From a checkpoint of a small mixture-of-experts model trained on Wikipedia.
Size: 11 layers, width 128, vocabulary 2048, 11.7M parameters.
Experts: 64 experts in each of 10 layers, 64 GELU neurons an expert, 8 picks a token, a softmax router.
Training: a variant of Adam for the experts, 637M tokens.
Below are experts of layer 6 (counted from 0) of a mixture-of-experts language model. Rows are named router (the router's row for the expert), up (a neuron's input weights, with its number), down (a neuron's output weights, with its number) and show model dimensions 0-127. Each number is 128 + 24 x the weight over its row's rms, rounded and kept within 0 to 255.
Before each expert's rows: "comes before" lists some tokens at least twice as common just after its tokens as in all text. This comes from a sample of Wikipedia text that the model never trained on. Tokens count by the router's weight.

# expert 54
comes before: " the", " to", " a", " in", " that", " on"
router [110 102  95  96 104 142 158 142 131 147 142 110 158  99 151 146 164 145 110 120 114 139 156 106 117 134 136 145 126 135 106 151 107  97 138 109 112 149 115 135 106 128 188  91 188 110 122  64 111 134 132 152 159 156 117 143 141 106  73 145 172 110 122 163 112 143 116 149 147 137 107 149 132 148  92 121  93 146 103 146 105 143 138 152 133  80 122  86 152 132  80 141 139 132 140 117 164 145 112 156 143 125 100 159 118 131 146 145  95 148 128 117 131 150 115  71 107 174 112  90 127 152 136 139 119 141  97 151]
up25 [133 129 188 143 122 125 125  95 118 133  84  99 132 118 127 123 102 155 202 149 131 138 119 119 112 159 160 166 126 116 147 122 149  92 122 116 160 115  70  99 175 159 151 106 148 117 127 133 131 107 134 140 111 117 165 124 162 121 108  95 147 180 170 125 132 117 129 114 108 173 123 130 157 169 125 136 117 130  98 163 154 121 118 140 169 143 103 101 116 110 117  97 138 151 121 151 106 123 109 128 124  99  77 133 117 142 120 129 144 113 103  93 136 126 105 146 106 102 116 132 130 177 104 105 144  89 162  91]
down25 [126 138 164 119 159 144 136 136 115 143 163 154 131 125 126 118 147 164 134 120 138 117 197 164 102 130 125 101 125 144 118 170 109 108 136  83 139 143 155 153 143 116 104  99 164 131 142 119 100 147 121 174  98 147 146  99 170 152 141 129 138 134  93 147 156 156 150 110 170  98 149 124 141 136 124 108 113 118  83  94 100 115 151 101  87 144 152  84 128  99 101 101  95 109 113 149 101 141  90 150 113 121 167 131 125 104 100 128 125 130 128 138 130 153 151 154 103 162 131  83 138  82 129  98  87 154  98 119]

# expert 6
comes before: ",", ".", " of", " and", " in", " were"
router [119 110 152 104  91 142 104 157 120 150 114 121 166  93 139 109 128 120 124 113 104 144 111  99 151 122 124 102 111 129  84 180 138 152 115 105 135 139 148 115 152 122 173 122 175 105 127 131 164 114 122 163 114 115  80  73 170 135 123 137 137 119 107 102 112 121 126  91  82 152 136 131 140 133 115 108 123 140 111 160 137 132 134 110 145 134  95 160 148 130 143 127 127 119 135 127  86 174 112 177 120 125 134 128 134 179 140 157 159  95 157 145 119 147 125 212 180 158 124 130 156 105 129 109 143 136 125 102]
up3 [162 121 146 155 133 123 135  93 139 116 152  78 195 146 134  89 123 131 138 115 152 126 116 165 101 135 102 166 108 129 104  92 131 124 113 146 102 131  89 134 144 128 166 137  97  86 144 101 139 124 112 128 102  95 109 141 110 177 135 107 141 142 110 131 109 142 134 142 141 126 149 125 143 107 107 135 172 107 119 135 156 143 172 149 154 126 151 101  82 149 128 107  74  92 104 108 143 131 132 164 107 142 115 174  98 107 140 135  83 136 141 125 130 129 172  96 129 105 101 113 102 167  93 117 157 166 112 152]
down3 [150 130 129 150 103 172 118 121 127 126 177 141 177 123 116 111 124 112 133  93 117  95 110  71 145 108  89 125 113 111 114 135 163 115 116 138  97 121 133 146 136 141 141 126  89 110 142 146 128  95 141  66 146 148 162 117 114 140 129 170 163 101 139 154 139  96 104 141 146  93 139 174 162 174 121 141 116 138 129 112 114 126 118 122 173 137 137 110 103  96 156 118 135 138 131 112 167 100 142 125 141 150 170 114 186 138 122 142 121 109 162 158 104 123 153 119 160 108 128 132 115  91  87 152  89  81 106 120]

# expert 58
comes before: " was", " ", " is", " had", " has", " re"
router [113 117 144 134 117 109 133  82 146 117  78 121 156 136 123 134 126 133 123 151 152 103 147 182 130 157 154 105 131 107  94 104 178 112 143 132 144 128  82 181 108 146 108 118 142 133 107 137 136 165 118 141 136 139 134 110 124 108 125 108 117 153 135 115 157 105 118 160 107 111 120 142  90 121 163 138 128 100  80 133 115 114 137 149 102 152 118 122 133 114 141 148 146 147  96 173 128 137 131  86 140 120 111 128  86 132 174 173 118 173 100  86 128 104 155 157 182 105 158 186 131 114  89 110 132  95 150 143]
up4 [144  90 149 108  96 110 182 134 114 141 142 109 106 135  93  59 115 132 148 163 168 121 100 153 155 108 111 178 164 119  93 166 117 114 144 165 137 131 107 118 118 166 173 153 136 171 135 127 123 119 133 103 130 153 125 141 152 149 132 161 181 131 144 113 138 141 140 127 152 143 144 137 139 159 134 109 170 104 110 156 137  83  81 116  81 125 105 132 163 159  95 116 130 131  95 136 137 129 152 148 139 101 128 111 145 119 127 157 126 107  96 109 101 139 114  89 160  98 121 124 139 140  96 132 135 114 100 119]
down4 [148 139 144 134 146 120 126  90 153 172 155  96 173 153 115 129 131 124 111 148 120 139  97 139 129 144 112  92 120 119 173 129 164 113 124  95 117 127 129 124 118 123  70 108 139 111 108 124 106 138 118 120  67  89 143 164 128 105 141 132 108 116 117 173 103 108 129 169 141 113 125 121  93  76 161 128 124 134 116 121 129 148 110 119 156 137 178 103 129  94 139 142 160  89 134 148 137 144 151 115 109 166 154 137 102  93  78 130 118 161 117 116 142 107 112 135 146 127 127 206 151 107 101 150 153 109 109 169]

# expert 24
comes before: "\n", "The", "==", "===", "In", "A"
router [158 142 167 158 115 125 129 115  97 108 102 141 133 116 114  74 138 125 154 155  89 162  63 115 155 152 145 114 121 110 153 122 114 148  93 100 131  97 123 102 112 150  99 121 161  86 137 123 105 130 110 111 162 143 118 134 125 138 147  96 114 128 111 112 103 127 112 178 145 127 130 112 141 122 147 143 133 159 117 113 170 143 174  91 128 155 144 143 125 110 188 111  89 118 127 136 126 149 127  80  88 145 137 150 111 146 111 125 180  97 171 156 131 152 129 122 134 136 158  89 142 134 170 158 132 118 133 170]
up2 [102  92 118 141 108 125 140 126 176 106 151 105 135 149 107 122  86 117 103  79 121 158 164 151 148 162 128 136 145 100  86 135 108 100 124 111 135 141 155 175 134 145 152 144 110 164 149 145 115  91 132 169 126  83 102 125 161 104 138 125 108 149 140 110 125 147  84 110 121 118 124 130  87 112 146 112 106  90 112 182 151 181 136 130 152 168 113 110  94 106 113 137 109 103 145 101 142 125 158 125 136 140 141 116 150 156  98 107 142 124 116 133 186 100 145 105 162 141 124 127 128 103 118 128 164  78 114 156]
down2 [135 122  98 127 143 125 125 147 130 131  78 133 145 118 134 173 126 128 141 152 118 149 121 127 110 120 156 113 113 135 171 117 128 128 156 116 109 129 126 131 115 109 108 147 148  79 123 103 169 184 146 129 145 153 158 133  99 142 144 143 133 116 152 153 137 145 127 110  78 108 125  92 137 101  75 145 124 163 139 107  94 132 112 109 114 127 156 109 164 101 127 157 167 153 104 114 168 102 117 102 103 142 106 142 122 144 138 133 166 129 161 101  79 122  90 112 161 141 127  84 131 174 152  43 112 137 121 102]

# expert 42
comes before: "s", "ly", "n", "le", "r", "pt"
router [ 88 140 162 139 137 158 144  78  90  86 138 128 134 118 111 133 105 158  86 109 103 117 114 115  90 136  96 126 147 145 150 102 117 134 168 139 193 128 104 127 150 130 117 157  97 119  91  89 143 113 139 141 137  96 122 161 125  96  90 159 120 130 144 120 109 146 138 129 157 113 124 126 130 111 167 195 157 132  79 107 151 108 110 135 169 153 130 134 121 129  91 116  97 116 141 150 146 157 159 158 114 142 147 138 140 106 144 150  90 125 101  94  97 128 153 150 149 149 123 164 107 144 103 117 131 166 149 108]
up5 [116 151 157 105 144 142 139 163 171 132 135 167 139 146 128 113 163 103 126 134 116 151 114 168  98 114  91 146 136 132 129 101  84 105 119 109 167 110 136 158  92 123 110  89 139 100 113 131 121 115 123 132 121 115 104 127 161 134 133 122 110  91  99 130  90 138 142 162 123 152 163  93 101 157 145 139 113 124 163 188 123 135 102 120 130 157 134 108 126 168 111 124 134 113 136 109 130 148 155 104 151 127  95 113 126 127 114 143 125 127 132 197 146 121  71 101  72  97 133 157 101  79 141 176 126  99 139 158]
down5 [135 139 108 130  76 120 109 105 140 155 147 114 119 152 106 135 143 170 137 159 128 133 165 119 141 130  80 113 147 138 150 139 111 128 141 102 103 104 146 124 112 121 127 101 104 105 149 103 168 108 117 111 131  84 110 122 133 127 176 112 153 134 124  87 121 138 158 151 134 124 106 151 142 146 112 156  79  95 123  98 139 202 190  97 123 127 107 130 134 137 143 148 148 153  57  89 167  99 114 155 178 108 106 141 121 109 119 141 154 139 140  70 156 133 135 127  99 133 120 139 123 147 129 113 142 129 124 148]

# expert 49
comes before: ":", "-", "\n", " The", " In", "="
router [133 118 141 108 178 162 126 117 138 155 156 103 116 161 138 102 172  98 112  97 105 180 115 117 110  97  98 114 142 165 135 153 100  92 115 133  75  97 156 132 111 103 110 112 116 130 162 144 107 104  98 147 112 137 103 124 117 121 112 128 111 141 134  91 123 174 131  97 170 114 121 155 147 121 103 141 108  85 141 114 136 122 155 165 101 172 116 132 118 123 132  87 146 139 158 120 100 132 167 159 128 144 138 151  98  92 104 148 124 169 129 151 123 139 108 110 144 159 139 151 127 145 125  87 188 134 161 110]
up57 [136 125 136 117 111 117 147 135 136 172 152 130 113 110 126 140 126  86 129  95 148 142 135 153 123 125 154 159 122 157 139 104 141  85 146 139 164 145 121 124  77  76 131 106 110 140 108 121 120 110 114 169  78 108 117 161 155 124 111 164 111 139 126 154 184 132 132 182 115 148 141  85 157 114 177  98 141 119 115 141 102  81 116 155 127 114 161 149 156 150 138 140 104 130 147 112 136 177 155 110  96  99 132  98 125 115  87 149 111 141 164  96 116 102 107 115 143 132 108 148 171 151 127 174 119  97 144 135]
down57 [100 121 136 174 129 148 126  90 126 168 153  99 144  99 157  91  90 125 106 171 127 112  99 127 170 108  84 120 123 121 154 127 138 118 118 112 134 112 130 157 180 133 134 146 175 105 153 159 113 144 155 114 137 134 136 147 145 158 116 121 159  93 116 152 119 125 137  91 140 137 127 160 111 108 115 110 148 198 159 106 135 155 116  98 113  99 126 130 156  96 126 118  94 108  84 158 132  88 104 129 143 117 125 126 131 125 172 108 111 102  97 165 121 139 134 155 144 103 108  75 146 152 148  98  98 125 141 159]

# expert 47
comes before: "\n", " of", ",", "-", ".", " and"
router [141 137 163 125 123 139  83 166 118 144 140  89 120 132 101  94 153 123  85 162 156 133 107 144 131 125 140 138 150 143 149 165 102 138 127 128  91 116 123 151 145 123  83 146 186 117 136  85  77 123 144 146 130 129 172 127 161  76 144 130 104 114 147 149 139 143 112 148 112 106 118 140 150 129  91 128 125 138 126 122  86 126 102 145  72  98 134 138 104 144 162 151 168 148  98 117 112 139 138 153 135  99 125 168 116 126 164 143 127 112 166 126 106 163 138 115 178 104 122 129 182 136 123 130 183 109 134 142]
up3 [108 110 133 138 143 134 141 104 120 133  94 134 107 119 145 138 139 140 111  84 108 127 100 175 120 176 159 151 118 118 117 167 112  66 101  81 142 138 122 136 165  99 128 134 125 107 153 174 136 154 124 118 151 114  94 131 159 158  77 135 119 148 141  89 133 121 117 111 129 119 116 118 126 126 119  96 160 144 117 130 188 143 132 118 118  90  83 150 128  92 164 136  91 136 138 138 128 185 123 166  83 150 123 141 109 124 123 167 151 103 126 139 135 124 100 138 151 150 117 175 128 119 110 152 137 162  73 127]
down3 [124 119 125  92 134 130 149 147  86 119 122 118 139 128 125 125  91 128 138 152 105 141 116 107  95  77 143 101 145 164 155 145 133 139 162 140 125 145 107 137 148 131 114 164 135 127 121 128 104 156 118 158 119 105  99 121 134 151 138 156 151 147 103 155 132 136 137 153 163 145 144 117 115 149 177  95 110 135 132 107 128  91 135 119 144 196 106 148 143 154 110 117 103 146 134 107 139 102 117  92 150  87 131 136 149 162 125 101  90 132 138 147 113  65 164  98 134 121 126  62 203 102 146 116 120  86 154 103]

# expert 50
comes before: "|", "s", "d", "ft", "t", " The"
router [154 169 128 115 147 164 117 109 102 127 105  86  97 125 101 101 144 123 135  97 146 148 131 116 103 159  93 155 121 155 142 183 124 159 133 157 101 124 114 174 131  86 128 140 109 142 153 135 113 152 131 109 131 117 148 145 120 150 154 131 146 139  97 136 168  94 152 152 132 114 165 159 120 135  99 147  96 130 110 134 123 111  87 120 154 106 153  81 168  76 104 122 102 114 163 111 142 132 122 131 111 133  96 151 145 189  99 137 115 130  90 165 116 111 145 164 183 113 150 107 138 135 118 112 138 166 122 111]
up6 [ 97  94  95 150 105 105 172 152  88 107  83 120 119 152 142  90  99 149 133 185 147 145 113 158 166 140 110  96 140 155 117 100 134 112 108 138 111 122 133 110 143 171 142 116 134 171 124 109 159 132 150 135 152 148 110 126 113 135 116 110 123 100 129 110 144 169 140 147 163 144 138  91 136  80 123  78 119 154 113 122 143 118 142 144 150 146 131 105  99 113 145 112 141 109 151 120 146 138 170 164 144 141  95  88 146 162 140 127  95 127 109 137 180 163 114 124 118  77 120 112 115 139 129 146 126  68 100 135]
down6 [118 109 167 114 114 134  88  89 110 128 128 134 118 124 141 166  95 142 117 170 145 133 132 134  99 125 113 113 111 155 115 115 129 137 129 140 128 123 135 152  88 122 158 168 123 132 128 101 139 131 129 133 110 107 125  82 182  68 121 175 150 111 122 146 110 118 121 113 104 148 106 171 133 149 137 115 123 128 123 124 151 145 109 117 119 189  98 133 131 162 110 120 123 167 154 110 147 122 191 108  91 118 187 138 137 154  98 135 152  97 158 133 174 114  85 115 111 150 109 135  83 133 111  93 166 159 110 108]

# expert 37
comes before: " ", " the", " a", " re", " be", " been"
router [ 72  77 136 138 123 149 163  96 132  96 114 118 172 120 128 101 126 152 170 142 118 156 123 125 153 134 168 121 109 139 103 119 137 145 128 125 114 120 128 135 109 140 104 171 143 143 129 128 138 122 114 156 164 129 144 130 109 146 100 145 159 116  97 128 135 119 108 166 140 130  54 157  88 130 151 123 122 201 141 140 117 160 127 194  79 190 121 147 121 127 134 153 120 122 125 126 135 129 121 103 103 131 104 130 139 116 123 118 165 157 103 141 113 117 149 103 178 134 149 135 105 136 157 104 125  99 169 124]
up10 [160 118 149 120 102 107 120 144 139 115 109 133 118 142 117 124 103 138 161 119 104 135 105 152 127 104 124 134 125  99 113 106 151  95 147 121 111  82 115 142 131 185 149 138 127 130 147 174 125 102 120 166 170 109 118 123 119 114  89  96 117 112 151 141 101 138 145 190 119 165 122 103 123  91  92 126 114 154 118  98 113 113 136 111 124 143 126 126 172 142 138 113  75 127 138 135 177 190 103 185 119 135 108 150 120 150 130 124 123 138 146  58 143 134 116 140  74 112 104 150 119 147 141 159  91 154 123 155]
down10 [146 150 115 106 108 155 149  70 122 120 180 136 115 141 137 155 121 101 123 131 112 154 132 112 126 153 132  77 136 125 120 165 128 165 132 111 156 170 127 133 129 108 111 115 162 136 108  95 125 151 126 112  52 130 133 109 100 146 107 161 126 143 128 133 158 129 108  62 129 127  88 140 148 159 179 117  94 137 105 166 144 115 119 125 138 128 110 130 108 140 144 155 163 101 148 132 130  60 152 104 104 159 120 118 171 167 136 126 118 121 109 137 117 121 160 132 119  84 121 117 138 150 126 112 158 121 172 109]

# expert 20
comes before: " of", "s", ",", ".", "ly", " and"
router [127 131 145 165  94 139  94 135 143 146 137 171 106  88 108 120 109 165  94 117 162 140 109 111 142 138 113 130 164 123 114 142 113 139 129 157 174 141 111 151 170 183 125 113 122  80 120 100 121 144 134 135 127  90 106 139 125 114 133 134 162  83 157 144 127 151 163 137 125 186 110 133 131 152 120 150 162  96  77 100  95 143 113 164 132 159  95 119 159 126 156 119 123 159 111 107 137 120 100 145 127 146  96 135  93 109 164  97 102 155 119 129 129 137 160 122 110  80  92 126 123 156 104 123 122 169 152 107]
up6 [107 124 132 143 153 161 150 118 127 102 137 118 138 175 114 182 122 176 136  74 124 149 106 214 134 161 119 142 152  78 134 104 169 165 124 117 136  82 130 130  91 116 157 161 117 142 122  99 141 136 116 175 136 122 143 150 129 145 149 130 109 132 111 130 106 131 151 143 109 121 127 117 148 140 138 142 103 107  77 107 109 105 132 108 155 121  95 103  73 173 135 151 112 121 143 126 122 116 117 128 131 126 119 143 125 108  99 151 126 115 139  82 137 114 128 167  90 105 131 136 107  96 142 159 170 105 105 126]
down6 [140 137 112  74 158 112 140 144 151 124 137 119 124 130 145 168 152 124 149 106 142 128 142 123 164 104 117 150  95 180 115 160 116 107 155 110  85 138  73 114 129 106 118 131 141 137 151 128 152 117 147 121 165 155 139 136 118 127 125 134 112 142  81  80 130 150 138 155  78  96 118 170 147 127 157 136 111 101  79 175 107 109 159  93 148 114 128 142 114 142 127 146 112 114 159 137  99 166 137 172 150 121 101 114 127 155  84  92 119 119  89 160 146 144 155 123 124 137  82 140 127 148 112  90 134  85 146 127]

# expert 17
comes before: "ed", "ing", " of", "er", " in", " by"
router [ 76 102 108 123 124 142 101 150 107 154 147 140 134 133 119 120 129 105 147 132 132 114 168 118 118 126 128 169 171 173 145 120  88 129 136 149 146 110 141 118 136 161 120  94 165 141 109 124 123 100  75 110 103 143 163 144 109  88 144 130 152 142 143 172 115 106 137 149 113 114 101 139  79 118 174  72 169 143  85 121 121 158 135 139 150 160 117 135 150 135 125 135 128 114 132 131 144 163 105 154 141 168 104 128 132  80 134 153 112 112 111 130 100 122 142 114 131 123 109 151 111 105  66 172  95  76 118 121]
up6 [114 121  88 159 142 114 109 109 135 142  90 130 114 130 117 112 149 141 119 148 152 128 141  78 107 117 122 158 149 124 127 158 111 164 171  78  95 147 154 151 172 136 111 175 157 105 106 126 131 102 114 119 127 147 126 154  70 111 111 107 124 121 104  83 111 147 109 152 184 138 122 136 169 130 146 146 167  97 131 118 179 159 117 160 129 164 104 157 127 109 133 119 112 150 136 136 129  97 106 127 149 113 122 142 165 134  95 118 117 127 131 116 111 149  60 157 165 146  84 130 129 111 112 117 152 134 119 163]
down6 [154 137 175 114 114 128 129 138 112 141  94 124  92 129 166 146 132 131 176  85 124 152 132 118 119 108 122  65 129 145 149 121 125 103 120 130 152 120  96 122 115 178 137  99 128 134 159 101 167 132 143 133 150 102 152 135 188 105 164 104 165 128 136 120 123 133 128  87 154 123 118 118 135 135 105 118 133 136 131 138 165 140 121 148 151 125 124 127 160 124  52 121  91 142 100 126 123  95  86 151 108 172 143 165 113 151 136 117 100 112 166 126 105 118 106 118 105  60 116 123 132 152 152 177 114 123 121 123]

# expert 12
comes before: "ed", "ing", "s", "ation", "ative", "g"
router [137 127 113 115  98 146 185 148  93 119 147 138 140 119 149 113 101 169 100 145 157 166 154 120 114 146 107 155 156 111 166 138 119 157 112 108 161 128 169 122 116 126 151 127 143 156 112 139 140  80 135 109 117 119 175 152 129 159 126 157 158 182 142 133 114 125 142  80 113 133 125 130  65 101 148 116 108 120 132 145 158 121 143 112 152 106 123 110 133 148 144  83  87 158 111 141 125 149 119  95 110 104  80 135 142 102 151 136 106 140  89 134 116  96 112  98 141 157 135  77 140 159  88 107 124  99 132 155]
up7 [ 99 109 101 153 100 129 126 126  99 118 131 117 143 142 115 131 123 162 155 149 131 119 106  81 132 118 124 135 107 126 100 116 102 123 169 110 107 150 120 166 143 122 134 195 135 134 140 146 131 142 130 115 140 141  53 137 180 168  98 103 128 138  96  93 110 153 129 154  97 122 161 132 139 133 134 163 100 107 131 127 163 146 166 109 111 126  84 148 120  99 133  90 171 124 130 128 129 126 119 155 163 108 133 130 155 140 131 157 160 135 104 188 140 154  76 141  90 118 114 148 102 101  77 131 141 122 158 122]
down7 [153 115 128 153 149 125 123 143 117 133 123 148  74 137 111 149 170 122 121 130 110 143 118 127 145 106 118 109 165 127 129 128 153 113 118 116 115  94 119 127 127 172 137 148 126 122 127 116 131 142  81 132 128 161 137 136  59 142 173  86  83 121 167 132 145 150 118  90  99 130 130 140 144  96 141  95 175 109 135 149 140 143 126 122 142 146 138 107  98 181 145 183 147 131 118 118 142 136  78 107 148  90 148  97 131 129 118 117 120 136 121 153 141 115 112 126 137 130 131 139 173 163 108 139  98  58 180  77]

# expert 28
comes before: "|", "-", "|---|---|", "---|---|---|---|", "us", " 0"
router [151 163 115 128 134 120 138 102 135  78 148 124 132 132 164 101 132  78 109 120 136 133 177 133 144 124  98 143 170 137 144 137 111 149 100 130 112 143 110 126 117 156 138 154 124 172 107  90 154  89 109 175 129 113 106 160 106 133 121 166 136 123  87 129 136  94 132 120 156  93 110 113  94 145 128 133  86 132 149 142 147  88  98 170 125 144  97 116 122 175 122  96 135 152 111 126 159  93 137  97 138 114 166 140 103 164  98 130 179 119 140  72 128 137  90 125 104 150 133 139 147 152  82 157 144 132 141 119]
up5 [113 101  94 147 125 121 149 107 128 105 105  58 156 114 138 147 112  89 131 134 145 143 114 137 124 124 135 198 156 129 129 156 158 120 188 126 155 132 136 121 121  91 104 114 133 113 103 132 130 135  98 139 142 117 118 102 129 102 130 175 137 145 102  87 122 151 118 148 170 110 154 166 164 132 123  78 155 121  88 146 129 131 120 134 104 171 148 151 139 115 122 135 156 135 192  96 130 101 142 125 152 109 143 144 114 132 120 103 105 144 113 114 118 155 143  81 150  99  78  88 137 122 101 142 123 167 131 129]
down5 [127 130 112 120 100 107  98 108 124 143 121 105  87 132 125 163 128 164  98 133 136 133 123 135 118 143 107 112  96 103 167 156  96 137 102 121 125  98  98 133 132 133 165 118 115 131 144 125 148 113 132 109 126 123 171 112 107 124 138 129 174 101 125 123 152  88 102 119 140 148 142 100 194  98 157 214 125 105  97  89 123 156 149 159 103 102 120 128 122 151 148 145 150 149 172 124  76 109 135 146 155 173 105 145 170 131 100 150  84 142 131 125 142  84 129 121 114  92 157 132 112 130 147 128 133 112 105 150]

# expert 48
comes before: " |", ")", ",", ".", "\n", "–"
router [111 144  82 135 118 102 124 173 141 161 185 136 126 120  82 127 119 110  99 180 146 167 136 126 112 124 133 103 112 114 152 145 106 138 135 157 143 126 138  60 117 115 102 101 132 155 150 133  98 110 125 133 143 138 166 129 122 147 155  74 115 179 121 135 117 170 127 158 133 147 146  83 136 118 117 110  86 134  85 166 182 139 132 138 136 147 113  96 113 109 140 148 150 131 122 136  97 141 134 129 143 166 139 127 136 128 127 150 100  88  66 164 130 130 143 154 113 132 145 139 108 136 108 158  90 112 134 111]
up9 [163 110 113 158 165 180 134 111 111 149 125 117 164  72 112 174 107 141 122 103 103 118 155 140 140 119 133 181 150 139 128 136  92 110 141 156 118 154 130 167  97 178 129 120 115 149 108 149 143 104 133 119 158 133  81 132 149  89 164 140 116 155 128 131 100  94 105 123 131 105 149 142  91 154 152 116 143 186 114 104 123 139 145 156 113  86 111 109 126 124  93 143 121 101  98 110 132 127 153 111 102  96 146  98 118 127 124 127 146 126 153  93  98 127 105 144 138  80 123 146 178 145 150 106 168 138 131 123]
down9 [149 121 115 160 205 128 144 125 107 162 122  75 125 197 157 135 168 141 113 152 119 122 124  92 124 112 138 123 119 126 145  92 152 113 118 183 121 159 117 117 112 135 158 131 129  97 130 105 101 126 137 103 133 120 129 138 117 105 117 131  90 117 120 134  90 138 136 143 100 123 109 138 158 143 180 153 117 122 127 123  89 106 137 139 140 141 158 134 149 155 113 150 127 147 151  95 150 137 111 128  81 129 122 129 141 105 159 110 174  78 177 107 110 138 115 108 124  96 103 130 115 134 157  92  59 130 125 143]

# expert 1
comes before: " by", " in", " to", " as", " of", " with"
router [105 103 147 105 151 128 135 148 173 139 102 141 151 108 102 151 188 106  98 105 111 151 151  99 157 144 130 121 156  98 114 135  92  93 152 108  85 155 120 142 146 136 125 106 161 111 137  92 103 119 129 152 119 116  84 133 145 155  84 123 160  96 144  82 104 162 128 165 111 166 123 162 142 127  94 140 121 127 174  94 104 157 130 103 121 103 136 145 156 120 126 176 133 119 105 149 163 183 138 142 155 113 110 162 130 123 148 131 108 135 163 103 116 118 130 104 155 134 126 137 142 111 116 138 127  72 113 115]
up18 [119 125 141 136 136 143 126 103 115 157 179 139 107 123 141 120  66 101 148 136 123 114 131 139 159 145 136 136 114 147 110 158 129 149 188 156 169  75 116 111 108  82 115  96 139 111 100 179 100 115 164 100 130 126 125 158 131 150 109 106 178 133 147 104 176 160 105 127 141 129 148 132 160 109 135  86 118 119  99 107 157 154 118 120 122 153 102 146 102 142 119  84 124 130 110 106 155 101 139 121 178 128  94 145 124 142 102 115 152 189 112 174 134 140 141 127 135 150 122  91 128 105 117 110 128 150 117 124]
down18 [ 99 188 152 114 108 125 123 173 124 149 120 131  90 129 121 141 160 125 164 120 105 114 144  84 117 110  83 147 121 126  88 105 123 112 109 110 112 106 111 109 112 134 141 131 186 126 136 111 123 119 141 121 124 164 127 128 140 113 136 175 161 119 101 188 149 118 135 153 132 161 165 115 120 128  88 116 152 121 112 115 157 156 143 124 136 155 112 119 152 129 119 152  90 136 151 104 123 136 115  91  91 121 160 159 143 156  87 100  97  46 137 144 152 157 132 106 113 103  79 160 139 131 114 142 127 130 134 153]

# expert 35
comes before: ",", ".", " |", "–", "th", " years"
router [ 97 159 117 132 124 106 128 174 142 171 158  98 114 126 136 131 106 127 111 169 144 164 127 153 116 102 147 140 156  91 123  97 167 146 110 133 113 141  99  83 147 114 116  65  91 168 156 124 131 156 155 135 145 123 142 131 120 114 121 105 116 163 129 119  98 133 105 167 118 171 104  92 150 119 118  94  84 101 130 127 133 127 109 109 118 147 117  95  98 167 134 149 119 130 106 115 112 149 101 134 127 176 149 110 142 160 102 155 129 112  85 124 109 124 171 176 106 104 130 118 148 131 105 144  75 138 151 153]
up5 [134  99 136 149 121 131 129 137 117 114 137 123 163 170 135 133 112 197 133 105 122  88 159  92 125 142 129 109 111  94 148 125 114 137 130 137 115 130 103 156 140 111  67 120 126 128 120 129  91 150 109 155 117  73 107 144 148 156 127 167 116 124 146 132 124 100 113  79 188 134 168 173 150 127 121 125 104  93 111 161 154 136 139  96 130 135 152 123 118  89 112 104 125 129 155  93 116  72 154 140 143 134 113 112 155  82 119 127 150 128 128 116 147 159 115 174 160 117 122 107 120 163  94  78 138 120 117 143]
down5 [120 126  99 133 139 108 129  91 117 115 110 106 126 106 157 127 140 124 143 124 138 168 157  87 125  72 138 125  95 107 172 157  86 135  83 145 129 152 140 127 187 137 155 125 121 120 108 112 160  82 111 125 151 155  78 134 140 138 142 138 126 173 143 131 123  92 137 128 138 134 164 136  78 147 147 103 109 152 124 133 111 157 153 114 113 138 164 132 114 131 120 129 164  89 147 105  88 138 116 102 169 131 131 119  89 125 140 103 158 103 117 118 121  81 138 117 127 185 104 103 156 147 143 151 158 150 175 110]

# expert 41
comes before: " the", "\n", " a", "==", " he", " The"
router [116 100 183 131 109 131 129  90 172 135 117 109 177 145 146 149 149 141 116 134 117 163 113 148 110 133 177 171  76 107  72 195 140 142 142 112 106 125 131 105  95 137 161 150 179 107 130 149 122 143 157 109 121 134 154 128 162 140  97 124 103 173 135 159 126 114 118 126 116  91 127 150 109 141 155  94  97 129 114 124  97  60 118 104 125 138 151 144 119 143 122 168 134 126 153 142 103 142 134 105 132 124 137 137 109 118 134 162 154 125 157 149 134 158 150 116 166 131  95 107 147 136 132 122 108 104 147 141]
up9 [130 126 124 144 158  90 139 141  87 156 155 112 134 167 101 108 135 144  98 161 108  88  69 122 146 147 105 173 148 100 111 125 134 133 132 132 125 120 138 126 148 134 146  90 170 151 151 140 158 113 120  89 106 118 116 192 134 105 147 124 106 123 127 137 146 121 122  82 113 145 137 117 136 138 133 127 121 118  83 147 143 108  85 114 155  87 161  98  92 169 176 137 116 124 117 121 118 146 156 152  95 154 102 148 137 127 120 150 164 146 139 141 120 115  86 105 161 152 102 146 161 164 169 152 102 105 153 113]
down9 [118 134 134  97  79 129 112 137 148 126 103 141 114 132 181 121 125 115 133  64 142 137 130 108 122  97 146 116 125 139 159 130 130 136 126 131 130 127 116 138 131 118  70 135 122 133 114 129 123  90 118 134 148 157 134 104 141 136 129 110 148 125 122 129 142 137 119 119 116 122 168 133 118 128 106 128 136 195 130 118 136 154 143 135 127 134  90 134 134 121 116 133 124 134 133 144 122 136 138 125 137   6 129 152 125 143 139 128  87 113 117 128 138 135 226 179  72 132 158 132 132 136 134 138 119 132 132 191]